Weights of a small mixture-of-experts language model, trained from scratch on English Wikipedia: 4 picks a token, 490M tokens.
Below are experts of layer 4 (counted from 0) of a mixture-of-experts language model. Rows are named up (a neuron's input weights, with its number) and show model dimensions 0-127. Each number is 500 + 40 x the weight over its row's rms, rounded and kept within 0 to 999. Numbers have three digits each.
Before each expert's rows: "gets" lists some tokens that make up at least twice as much of what it gets as of all text. This comes from a sample of Wikipedia text that the model never trained on. Tokens count by the router's weight.

# expert 77
gets: ")", ")\n", "),", " |", ";", "}"
up0:534477493544613466503538556510494543431535442570523513520466501527542459483514498517533533543491508590531509518575480467534578482441468565497512530521533512512535501521476586494492475440492475436496587533484420491470547530512492453482483443489496499449508474424475532455461549450553524502480469492458472606505506450501451565435570475522526454462488461536495541476519535487551474451476
up1:449483436503576514501474509515554428547506581596446554529455471475536586514483542479509596578507427564531456490461514417416496534502488498513503477473541571459451554418530524486470541564457480518493483505476514466528488458525472500519469517536470471534521504510449561516483554547541498482497475567552510498477499535468458519533542554472501536549475452444523546521523454506453490540516
up2:453474574509477424554461498541457506492509488447452504585494540454555468527487464435499492443559551507461483515516469496497570538441524451516527449491483545474547472492450454527515469498443525475493539546534465516468412504537536579383495451484504458443487506524490529483496533454507500525467392517509502544473439491480540502479480491518545482432488537546455545416491495519429572451513
up3:470483512446499532569529504543468486557459552497570528464530482460497494542508538439534524476541494511493455548483532530470484514428501383504483504461496482552544472564538550498589464568492451569581501524524464447539531531442523426516568502448445454462531545461402483538526509537496518548564547478513514536533513541469510450534531503444487502448431448461512445499546473510506531495515
up4:470481517500552497455471454473424491572538488520499480445473476523549516511561483492543582497408512546525502457516481447529495429475484475492463468456487486546435520486576543508486449527548548534453511461555576455528507505526557471473511482537554477531516529552451550525532499560475509487428598548557453470517478537481476437492454526444483487493569529450432448522532471492456567539558

# expert 18
gets: " to", " from", " in", " as", " had", " would"
up0:467470492442505575500507551534584528402471471507523426481551510503484480502538473423482518519429546458523430513513495537464454498492492505495524549552485517419573457534504494486480425545515480586571486570535445487493508527518476524495456524497483477519464472544500519448435519495459495490503569427494509498503503556481571550496536419438481534535541557497468508507579417499486551454527
up1:563513535489474522510511510551421488485539569491526497476456465531513574593501522530489569435475464530444503512515510536485463447491527555511480506435518506548492492531437474488508516559565453445555512515560448534472491462486583465419490486420502491509492511457523522508448501564529462369509513499471491489473505451532471465446504480461486469498437397479504516570588524489505467534531
up2:521547479519463573626453462525454523499480448490525536471469453469487462509475505561418548510445513545473518434515485570554465534505478516494500480511536512511494474474447499554457500582508537472505557595482497544538517584446481528450468421528507513468440459461518514524547504497503482485561468462409536544525451508490415469490500494496456491474429494472496541497520570586463457492501
up3:480509530489525439511509496547451459515558516570464452599560493487487439467516513551569519464495585525536497601476515532580460581505557454461501487536480464490447532491526484456523473523491510508463489511541508433553448532525531501497459502494475501559452497538517496526582531520496454509512489489504463478547540442476531456586410503503546453432537521579449556471517510463488557467453
up4:533482499517507465462505499519573454550508504519471531516442412488466559525380467472487506520511466516458462432481526519485509492487570467491469467553426510566587466479446510499476487559531550440439430495433503512529474531479512476450486491571478543509437473469426514520512489479576541525510473573475485552465550520499514501577509541513561610489473502523460530498498496509422539526525

# expert 19
gets: " in", " for", " on", " of", ":", " at"
up0:489484475468522456405539523532494511513513527463502507494508470520550529449551388528539462478549504501528476434546476505508554558498533430453498565500468495465505464491426547473478524476522499454504486468514514447548505488500503506449489503481488525418571525524543492546496547486450512591507456454437485427480466441436555465545546522409532557577521514509499590481451562483553503465544
up1:495510453497548424580506510450499510444510550490454534509527546533501527556496523456458463470482443450523437487518472479562535555500487490396499489429579480466475469554409479532563558581522514427493536472540538552481500452488484445483472464473431446527547482511458514500489486481445531498463557496541527549468528503499521506458482470504517463464545498458443541477464534463586406528526
up2:529490386445494519435508500482524531458555510506483500492571450534466534593514524487415573502503523476497455539516495486511525535431557480502485465503564492542456536553497496593567537572437515483423440475518559563503541531486520507478411540553504504492497506541510462495555500440523517517521546477450477553512491490532490505550499509452518574564585501518473525481511508425541457476507
up3:532543539541596450549469486466557553493458514544459520515565481533485603487554456522449463506533464532496554491503518477534499451475523546505494529509504519489513490437500534483619493421484576451478477438516531485475525476564487515523500548514468567557491518510525519506522575528527457500474566435505409429426474492523497532420550446498528453481526490456448474500536478446517520517528
up4:519476470519495460447482517476506485525571460494531576501485466530557495545540524527505484506528540475509480479538531524540481495457514538541520480441433397449596540489572445468499447497490514527562498474529468496496455474461532463606496458428489492494502493564542523553486495481484559470430501480485463495544506502508485516555565542527527516567436605483403496511586529444469521525447

# expert 119
gets: ",", " |", ";", " and", " as", " –"
up0:495500430450499541518511446513507527424509501557452480519537456420531516505487552494503533541462504538499493500528508513587540512500536469477467565508559499408451524497453491575462424512501504498503547571521374502514529478485548543519523498483504485508518563412517525465528516435485483544458451563451485479534540473443547459467461444489462488495504456551541554514452526473500420407524
up1:599468531477475462611452561560566484509516558480456505499445459466507471496499492509427539443523484529592461496537462547485556562481431430500540479494565515431501453453478559431465476536488518432499527510525508451521496534497486513497495510478532464484484475546473565490511487544451497542505510491469499489474484526491606526527485399559470491531454480537500501488551503574454492538443
up2:472438477550519518468486502534568481443574577493433512516496590504530493464510539527532568447574527507485466518538508490491508553491526506473469462549552462485522572512463561516537451543446577490551494491457529561489495472489539501515480411492509505506490425464525561475513534520516485453552517440519499537492533522434545527525582468523551500504564553489400507568525495544515557519425
up3:529438496479437494518457467460494480515538522616490558519445554489455569573487495440461583527491499476484532495516493590513481461509559493526559515503535482402478530506557543497469456513492433555498500553515502478518555472518527540424537459550509483548543505475500525556511546522457530446398488512445520492548511511543550486479473476558517533470482529506509560521404504519481511470584
up4:532510503490540521421487490561522480569464575463501515547397485503493452519417521534456486498476467472460505518492504542474567503552470504509423433462509579468516440595491479429502501464487468528538488529541540555497506499476422477536499490451488515509597514493501490462467504553539528540511446483530507429476479520509436564524430504484455502461488536557521545517471550516569515572423

# expert 6
gets: " The", " In", "1", " |\n", "The", "In"
up0:537495478484532467524488488544512520537470537553501495526522512453497484487439486438416509423496472493459529511496553510511469524539488587483467494536458478577538487551408571565509521519558521463495538475561582549501534463572423544448527488542494501566501450573511532504538508498552445466420531475530536507530502575475472533443549585508475552504530453446488531434490483478520494483439
up1:498456527453417489438489543448475576507487503472577532485474503429519519496449521502484468511495470468470551475517495462484543417534499510413463546527512475482471582480490514485518497508517466575460459544525489499546519486486550518505567430445549486483460562404531524522386501513467503575483514491469460567575505520505514446532548434479506529415502527539504440552500482549490527519552
up2:508510461461485442529457469498488448497468430549437526573486525551487494523453485438466536556522532555528539466513420529490502495548433520497479488450568531534483537463459482557451484437491574481509472451539453529539494594547441444450517493468524473497555489428467534555585501456549499522483502503463503448552481552437453484428533495484515484476581505459563554468501526527537521491546
up3:436564481498479466462541541485545523462484575553529541465529553530442462591449590534551464450543546514473493499548527522502550542474464481520515507517539551479448531500472535500504492521526445554496448469474503554421459538505551508458546516516431394530584490439498514511500436522449443478441438561477565432492506469488509530461548426481510532472484517508509514509474441515512527504481
up4:465487457566438480521471470582558472486450520536462510480491495528472522482538478423482523535500484490520517471474493488566507519496524483573484520448496551490575496490550434562493522518469488472434482447569509449513479471432537499545445394532498584476526498552513518479571493486561456584433483481522513477503478468504522564483435488497498576491532409453440460469472519432470558520461

# expert 114
gets: ",", ":", ")", " |", ";", "."
up0:505499497522535514514432533552429575472483504456445446603483505524469475501452506517523484508468524547449525502506495506482524522546526509492431516469554538426487548518535491550481505545523468441490595523624529547439487520512510470446504425485441539533506443437500509460591494552402481515503445441498554522515505465537540500507473480508537511510443550522531504472476496457475540539416
up1:477506516518512428500520520518547447539507538511556501440439607519486502563461497491430562435501538420562495460482495483417494479434480457522486481494505483453476545478470509486476543537482526529457548456446505527540478515566531496505479547468495408466491522451484444549448522508482528529425532498480533585523488507436512574538497501407487531479516532476529450557538471468399521515460
up2:490429530451516458512535519460488543492501545597487432526501487420422537551503461487546533511570538534512429488482479468584501480566543451554528533496535523542508458452462497504561561528493440560462523551483479506539473494472516469518566489482477611488424459453497573532454477502462453500542510518538471551491563540573453491532508465529521473464462508533521479539513455509537481482573
up3:487478477526528524519433563527511422467528562481500472486540473541484537503446437485443433479484459588519498481520558438502526539429471503487449473463523490490532506430488473453512489517529521485443482466565497464497555459489566482589461458515462442527536505501545486445477474595435533470486559519485556518452523459557549586551556421513537519540481540533496530527526509508492412501536
up4:556494538547516560468510481534501518544505518500494444532488519477511506463522526541475563464455448548538477482492567498545512456522510460488513558489560481449473449576508483526515462524563517470454502481491474493507486446509455534492530414495497483575525533480583470450527447480481559608464526455480505425470487495469548501490478447544447464400535566560413524467414534550504540435473

# expert 86
gets: "er", " one", "or", "man", "ar", " A"
up0:499520499459448505479538547555534540433528577541478507515534517483513505448470515503527469444542526442604471487532469479519538521515468466466571555564535522476453425576556491472541497488525482493520484510529474554540493498511564575501457481505481461528540511456524478491432448472472540484400458490420528480500533474384447447558567491456535537491569490459441557484481524489496490479512
up1:530481508485547423506560418513469553469583446492488551464547487474453459433577445547586514555481526518572504519542534447466495513606546527532499438522491509494446509481517474481544483484525532544512541434485503519467543465410466519515529516428480468514533549513554529486507498456469491508480530476469459565500501448485456499457444534515500538454481413473529511478458466519484488570581
up2:496505445513544483471488542458543468482555474479422561495484525515515546469467515542489586439435607543451507513489485455485459524485430490479525517523553562430538510480523610524506477494527492452512534453456472455562507487547547488536453459504469519510543477443521526463468460555484535432462514531463539457437434535490537508429489483527509497482517435543494583453534561499501452555548
up3:522453480504501408551514512557550517471583466550483519453444606484538517523491569472408485460489484511466521513508543495458512501442439458494537510471471482514557512512410574417504487509482451479496513492494475467502559490556462557543538514547526547509538542482450497558512524506460469449434445501457462457478492583468463499507553523452575499496558480580507506467552523519458516456464
up4:481493474498528537451428500457492519489476473527493426455483458583444540484513508508501559520486489581441473533558514449530531511515442463496509505437503464475565474474471503503504426533475515465458525620559518564548465472466512573482442475541584455473524521593509534543503495542529522478518507530517513481440536433465543506493514502452554524564466498476517542554420482394511499484499

# expert 50
gets: " (", " |", "'s", "\"", ",", "'"
up0:497440442418493472462505511474458596453573492529507462575600473533525485458526498491485452459504459495486564500537432507444542502545536481462506484473452531447525447541508458493534496442545458580529428487490504518510556460556522451540517501512465515595505533513440483495534499490487486501543495560449481444534492515449507528513500425506601556531536507553536483532559430510537489461493
up1:469461481484550435451509448510473537492493458529462545495502437562435446618496481531526481426500500510519494526448433482513537507518496385525556474456479509479493549516505480488462552479515458484539550432473512496510541434456434482470560459477515468488573563516441454478539551487531567537494531545549521474580465491468442425540524554511507508472518511565469545511503510519549563482473
up2:444516554556490509544465472519463594509489544547410503499532572466526467473465484519472478553443487521524445454486566473491496579524476529468419539492525485558606491547483508545520434493521461456439531492497516503477548450482540504547512447543390496529456496489500545496465499557463496551525478503513517457514531506496605431466502481496534550457541449469454479459447512513543455449502
up3:527512556465550492521556501494462471466508516512494528447454483479517486531480470481569491464585511539519457485504463500473521525508529532535523532571425455383451475428417531443526527542479480516503455504533514394488477485529510472495513518535451470498536550489476467475585520514438501522456566488565508503535505483520472508441540465483595562510509448559539576505444553436573542521514
up4:496499499487461490571499585488512480532520558479590517573473510494496525513523494438491518571499514463502462447444501500478472523572496454581499591483509465502428515495536431541490528546540548517454451519450486560466501557443470458425485565542594470509455492483503534567595578512481518535508469485494457495484425548472451507555454538518477531526460470521493536503507559484488498560529

# expert 123
gets: "==", "===", " A", "-", "The", "0"
up0:507489529562527438460453440482491492564473546456576495539491474498487462534437563479534509527529513556560499528492537531473457456454502451502522448476432546514507462541533476480533519512483451510520436494475564477449541521534458541555545536486481444579579552480502464565484452462490497462520600453512500509577548453472496506526543510522447550487506530545481428509607463484451530563508
up1:548505460435522525499512525547502554496501536447441426544490522525522529494423503544450450519512567485474494452456490484516519462592496451483475494507503504491536430589498451486430513474456458495505489447476466503511513547447567538495422411583541502513489454467497532502530505540533572555441468423490503511484455509529527445448425447469496463481445506481474431470423514531523473439489
up2:480524464481448506493543536447495530514477464520442513499517560507477433475498477493532552456455511510526529537559596441501492499438484588434520538515454566454544492398436435511512478551528470534538489477495416459431501451496490455562524474491471512487513560487483501486503469553443466450477561422517405520456520512505535527446539480510523543577480550503501486524509455480587541488517
up3:483463511532497567435520499470450550522481492479565499612449427490529489481492444549479433521462438505475532495539523490505545497505466502429528528462520475455502531527443444501508549519456446494482584540467456444493486520482512572540498542465476496597548557419445436524478517488550541434491441507528472533514497543557457438471413492526478450403496521502519494547519520514491486507471
up4:493465526566418530528430513505496540505588495504531506499511580532578493545526576524513483548528473479411503493492487430519492458498548445441520505477458520537523482555615521498430490440455495484452513545573466569506526498474463506476512438458503480528467461496564495486485566536535514461473537557572542508503470538497524532521541568451514519485482493575484558563469502457429524487497

# expert 93
gets: "3", "5", "4", " |", "0", "6"
up0:510481508459477538578505523423424497521494437494527517559525490551536492579543566487509510538463465555430417550477452545553487500509525421504407511574507484415389429462468482504475462498500540429534533461513455530496523539505521446513537435492480509541499579458502498506470487503484486554451442555490534516459518514521542496530502461529555536473460527494477495506556518523482496438452
up1:455414458492532443562477471428545516419485495472528479501592488570456498498440502504463503517571493529432458514482463529532580473467437450490513489508548472516562472523510486537464458502508522505477480528516537486549474502526527525433451535467503509493443563523533505554584543508576533485482531536546508514483425482523485505469437485608427484573478442498550535480515543467466470507558
up2:495519396474487557478551525498530447481407447492524493549544624469530487531469516488471562541520531491545436548496487492513480534542469477541458452600521491478457476495514485473521498461541555503501492581471530591556526505463457497548468424495545478502489517464560553531453523448514552524504513455454480536518556547476441490453477520462498492497472468417487465522515569523494452449548
up3:483480503509421512553563527511488543540463559496502473522512515498552495445464586393439497429582573513480510493518545507498566451484470461603529545546537467532570475520518500513456455393503466510492516568560468483527451458546560493463458492526534477531525577501523494490563537452582529474438547553484562525511524471494481513503534458498471521488498497504536509490538545500509526512550
up4:481426523508501492511554437554512536525500467530475477514445503469495457516470464515498468457420490487448464496501532477507443460481452435473497433526531544501501467522477580551418508509455424425398555533456497462474531479479539455522492477483538472466494540527537408522497515550564542464451553523511511584520509452520485528543578438501434530471516482461564543482532550542560509499559

# expert 9
gets: " the", " his", " its", " their", " this", " her"
up0:431518467571546430428595564539508476526504528537523481586491545611502469484541535543502452510492464516508515487546475469550521520458466541475468482488443510505489511503596503461524463422549558554518520454442488489453458466500422447535508487468481528506514470424566522477485525480497438479470480452491525502511462523457506476469562422469465467519511566499548461486495541541447445454495
up1:509529459516446419497456510574455495505461487502516533540538540466514482479522582440566498485482588499508536481515522441564485449588548480541532481495506470447505499505547544532438543443488508523543527493436453460540448517504543541500510478448451526490510461440546508577540602429531420482481432476500540507473509455518548472486473502490499517481501543544434473470495604502480560506461
up2:568418524510416420543483551510600461482449468402492504501467481497488480474530501483465538509556509422479477531473494497411509492514538412511472543551547420472513493541511537485474494489421457557452505528470496499550512494472518544538483503441562526432520533517519508465473503471516452492473468508471507523489444523570452509492475481549479517491424488493454521503504555604532547572542
up3:511471569453520444489485502552423499498454504579486484569564496493529500445521501488493497425514471449468551514519599451538522529488391485447513551494553514516499448500470569573505547531443547469494501464477487505507573524493489538439485508495444435550430484545533478501486489462471502505507499522507454507520514464408510571536492609452500531578461563506480547506478490552480507461490
up4:483560504518556437464422530558488505518459531494519470488515443478523527513449537482597458486438516525484542484495493488548417509557410477591530481476480487476487486494566500569480432462513553462580531464530541494515526585541449494435549473525509509564491504469513495526557527443537522500570489492516525506605568515543513458518497509461468500477569490423541499511516574515476470500511

# expert 20
gets: " |", ",", ".", ";", ":", " from"
up0:480436537483517454572501494538433540479452510514451473563525539435456523516480495467544446454568451534495544464537531493561462478455530536482455482481460452427552540545552510487570515512522472419442460492465475522475445447472469405449472488541415582463476471489515493460541525511523499509489515453516508572508524494529549488412525435543559517519481572448478526475460481488505509528546
up1:531429532486458422508500503548552493486499473466523481472433386513541499531529525469480471450495472454460502488469469511545488527441480466504513573485516376580518520498535524493542527476540463457448538487549538495465499445454500451495522494505503435500555437518530496495530464546417410545470502534478459469553443512458486518558505511476444529519420470560538494526471515509428438514432
up2:486485512555497531518517457478520508515442485493518453400533481495472511443475480577511434370427515500535472486473570585507508514507534513444516473487513549513571544496573475545496411548475567522473516522506540516550493454480492507476562543485526520514564490517489489503460478493520541474520445508388546493480495557516572510433565485485451514435529492511474499479407527566499518514526
up3:415468500461479533436454534491457436508454459488505478499487550455484552493549458545551470477508544530480540545485460578519513518561503492497535502428460462515452495502483440428436522522463507440569507495518481459461526503522483466489524424513497496484513472556532448494529460504544422439508547548489426485519515492532579361561516478467537488550520506511507463559465424536482549550532
up4:511486483531445490490473486535594516575550549547510443518458584466534498574483526480564487515507526504509439558442497517450507573465490498429554448414494454562462532448468541443531551495528461467441526478509535464479432540457495512506489414508407516553519524460506573509448512516543493493518523531495515535493520482518522407470482524491560509513490486530463531521485421472461479575473

# expert 14
gets: " ", "ic", "ine", "is", "ous", "ite"
up0:479509538490394561452459525495480474439523578535567504525489528499458532568474509422560487433438482509517512495521491493574540549456473500515538492469483466541437498479534572483498478487454465446541485559484517559541462519537598493503576490477498454555523462456554510552539519539486499496504502519410484457496525513558516536541510463539454477484522480458447530449545436521469471553589
up1:547539516471530466472410500512524499457483540512431541552556500494527509473544482449531498514477480520498517473489449494547511453479450493471457464473521434520523498486480551510488551490424482463497460545438525468563442504492553541570529495481454495580485447567542479458536569442482439483499546480588486488511515447543549570496571386415583507521510533516468533534463493485452507540462
up2:534501595334539502503449536496584504527434512504462511507503467423531508480440524500468541497543459536507482468492457497545521517557487483511459542527522550486483455512482574502507515526486507511440484508510493487573544474465467523527484509442441517590526500572536538494546531482529452410515478507431469501544538505497540538512554561575478474524469499523429455531506498533422525509460
up3:496503542415575495475454499486505580362513551463493523459481549536446499534505476514468541436466517531534502434483467489523455461475535491547461481582535489512503432514488487474448471562473537453433506487459449493484454454496477546436457533459468551458522511505471485477450506514541493579411517475458537520538523448487492496507569498461535551544521541472544483438545478429479562476474
up4:554474503537493532464508470474562452496443528485531502567475479472519493495472456495527436491572493541533474546496486459488446517529539480514494512591521440537443501429540489444526557579492484537467475418478499473400454439497533544546553505581556566476548529529525435487525467540469483534500518540497520450506470446596512507483505497497513423491567468548495475516605471466544519517521

# expert 75
gets: " a", " in", " an", " held", " also", " located"
up0:448498518452531529490485507430441476493493563446505428539485494511471515463507485481520469542512478601492460534551490465507509526574432476497538581506479513452496497558470461456559470461476505467552546559494481493536501559525489554529506538530401493548552445447444471462485588516457481482490530561479503503418478447485471558537544489503496432452489427517521545502546523560436436484552
up1:516493478539609534492504539501462447534537467449481444534511500524523447544466475465436449483472500511505477519570566439470505458497527463478453571527475512573450446521489513507528483486565468507433540485484536502492552499567509597521500545459503521534512491556614476526541503484532461512476511513427517436570524567543529517528433467536446536515468440529497472485490557526519436573535
up2:518539483487490459493478418551547495527613455444503521455529441472571547502470488505466547541441565523541503473578487520528444496521550433490499480462566493479557518509468395538479502490485525536416504478464490536465507524539465458498523534512526502512474441501468447536442486482522533521526531440464585434484425533479471534542513509551442469536476508410448490464544453470457478468518
up3:472551436514513462422414501528529545516535496499502535491510492595572459439505424561464467458460544566482401487548528473474441521520469549556479447509552458538502475499561494544559528480524515481487544532484433513442517504492469454458435517515515446532478482526497527543443575489579481532530449482487484481487593543500472514541554441517546498444458501489495478472532487491455558469515
up4:478455482465489405510525506544564468521520470492453446504520505466521559533423553435453503463519459506525553532473519475513501491499501471496413489530533448526486499540524498478451459487549463607463516515562531531457509532466452520460507482549499538533493462474437616468487444482508579527511547449468502497483542507500423530519519489493569441516475438450541536481553522491532422417431

# expert 23
gets: " ", "\n", " \"", " well", "_{", "ir"
up0:452482484490495456473439473585512483427511482470531482499549510516462507489483497518484508520529483473482633452543465506468427527470498498513463583529501469528498603515475467457614526497470499501425538440468505477463531443468445526469503493459504480502587414526475517526458569544514441515495472503528499480530475541510572417493486508527488489436526545541494559505440492582452532503489
up1:481463485464479521448474462485468473501559495562548547566534514504447545489501518469522440469474454509463446536508498542517507538491497504389519535506468545430453453534505479455541462476528519548491481446483469509511530473502527498553540543495530535489421441443451525473534511461518520517449452489478547462481551408433464572456585396537526474473543568536457514471534520542536472528589
up2:458503487541489490503560442376555460410510537577480566545528584477486479449445520458564511527543489415543490562539473483526507541542414549512476505500481472540519474475487493465461460493441439484491552552476537433478464510518519517453571470466558486461443535583548473539503480507537480517491457526484502470496525532477543441528496513486496569486496435561524479547485466541535517521496
up3:521514504449516493505495527565501481477503492531476526507519521510409494515517484477493494526471537479535418522571521517396494529545487443498542562552480480547458590514488437496512457511560447545514429476556475499414563522548451493484459573499561577504447520455520519492534508452505519535477485492448479495551490491517501514459465427460390445507545497548550577493449491516548482560554
up4:503498487491502407564506498457508465496522541533508463488480512511468517463564467464550451519581532502498430499506454467527565401490450494522478497451473515429454426523518517496486554565444538458490509522481495453519509503507470556528489553529407488557514539416483522523524560526471451408473473533434475554525496512434527503458525455523531442505573513456474581535531564515516513573486

# expert 112
gets: " ", " same", " round", " place", " family", " own"
up0:510490543474466464469542441517525527489473502556489504528519520493537507479497506487570490552542486500486527489481488526535488493531538533524542514494516446464501516562581538482520477540454508484413550467501494536527418426424511612517458493555496539464453470455561436539548572474453493422459563516540548527507528406520599500460499506486479472487497430553465532470521461396510462503482
up1:487416471490507574571514482449497448517513525517444497463560483552489499584470469597466504491497466452534557496509543506549475463550498453523447579528494432438525580471587491522485517439486454481457559559504512519510532490489417455452494478553462483516490539507556531493474489590543540499437469498459514486486559527495521502473463472547499513549440482456514530526471524476561438448450
up2:465490474435520444511420525500459512483536527569486598525534556506495497496497444459477571499439519451487503461552526503534449491570493567472513528518527433564482493513534538483455462488467405450531419495526507537470467497494496471477509499573553498473532480546534520423487526518549494484440521482529534496488547453500557522466511495413559524564566487412517509544573496483490414529527
up3:486475473491602507566533523515463588480569411468453536548490520450554479477439522558460528446482515483498556539470537475548458461560542484503532557490491598532527542541541584486453530510515480430431506516466498534505520599521524478502529496468522537532470507456543516455535547563530459573481417508527452481514468541524508502499451443491522459452478489526500470538496519496469513428513
up4:465526482519512496561472561525442506503485584503418441504537526454515471486474455495489501486517595467539456502483538549526500479404481537562568454458500492512515496493518465547502520474557449531482528518542455534444554476565560486577498461581482446557548441456574534447541472531508537495438532511514533474602485480527466481488538488438554497451513442547518481468496474467513494570514

# expert 60
gets: " ", " Univers", " international", " qual", " sim", " comp"
up0:473495547487486456539518482431504449514533463499484455477541478485492474568513471546570487537479447556535484544491515495534456511549557461472547488580466500492561520402508547511431474468496550573440458509384514486493549548556542428528518556495495477498526512453442519454529492513504493469465481441493512488519543470498557575479516612538445521531496454549424461497539516521515493557535
up1:487489492407514535543445512464495490513584465514539459573565498534504533475513490536547481476524543545459463516496513537500505463480466492504487494471483480532515524540471496478517448514484493541446445492442553429445547453455515422484479461544537554532460463528451543511599576545526491549467507499390498546492516526533491450492589472520495451500460459481601481551470586557471485507546
up2:428464515502479513551529479513553531389496421455483463506535546521378492499537519503501457455480437514498440465471465533544505502495513435502457506534483507543517526442488512407486457499555557395452490475503467502476441525573547539431530502517486494535483435518489540534479478457526489478493443473512565419472407486486524537479489493517516519498482491509414468450488529489582473489528
up3:454456472498511500529420513501518560398493490416536498482550533522474478474470497580518502510465433453541547408524540489509462471529554519545491559432519539492494446485461520491407479571479439540508465564429488473495466499540534530478511477519495518450500457456502513506482546535526515447470539443392480475519483492506465569536512494510447515542442471440462524479567528553571468464497
up4:403475565500488518443461487476510444516497408472476427541524517535457438551507479486479471511445521467457489554485468513488536503549500536454487499513464484535528476494459562533430535556491470458512548507543471442495518468558525480429569495512542481495459577601539518472484600540536549501445543571502479562511529558523529477473502505515494549514557564497480527501489490411532557468545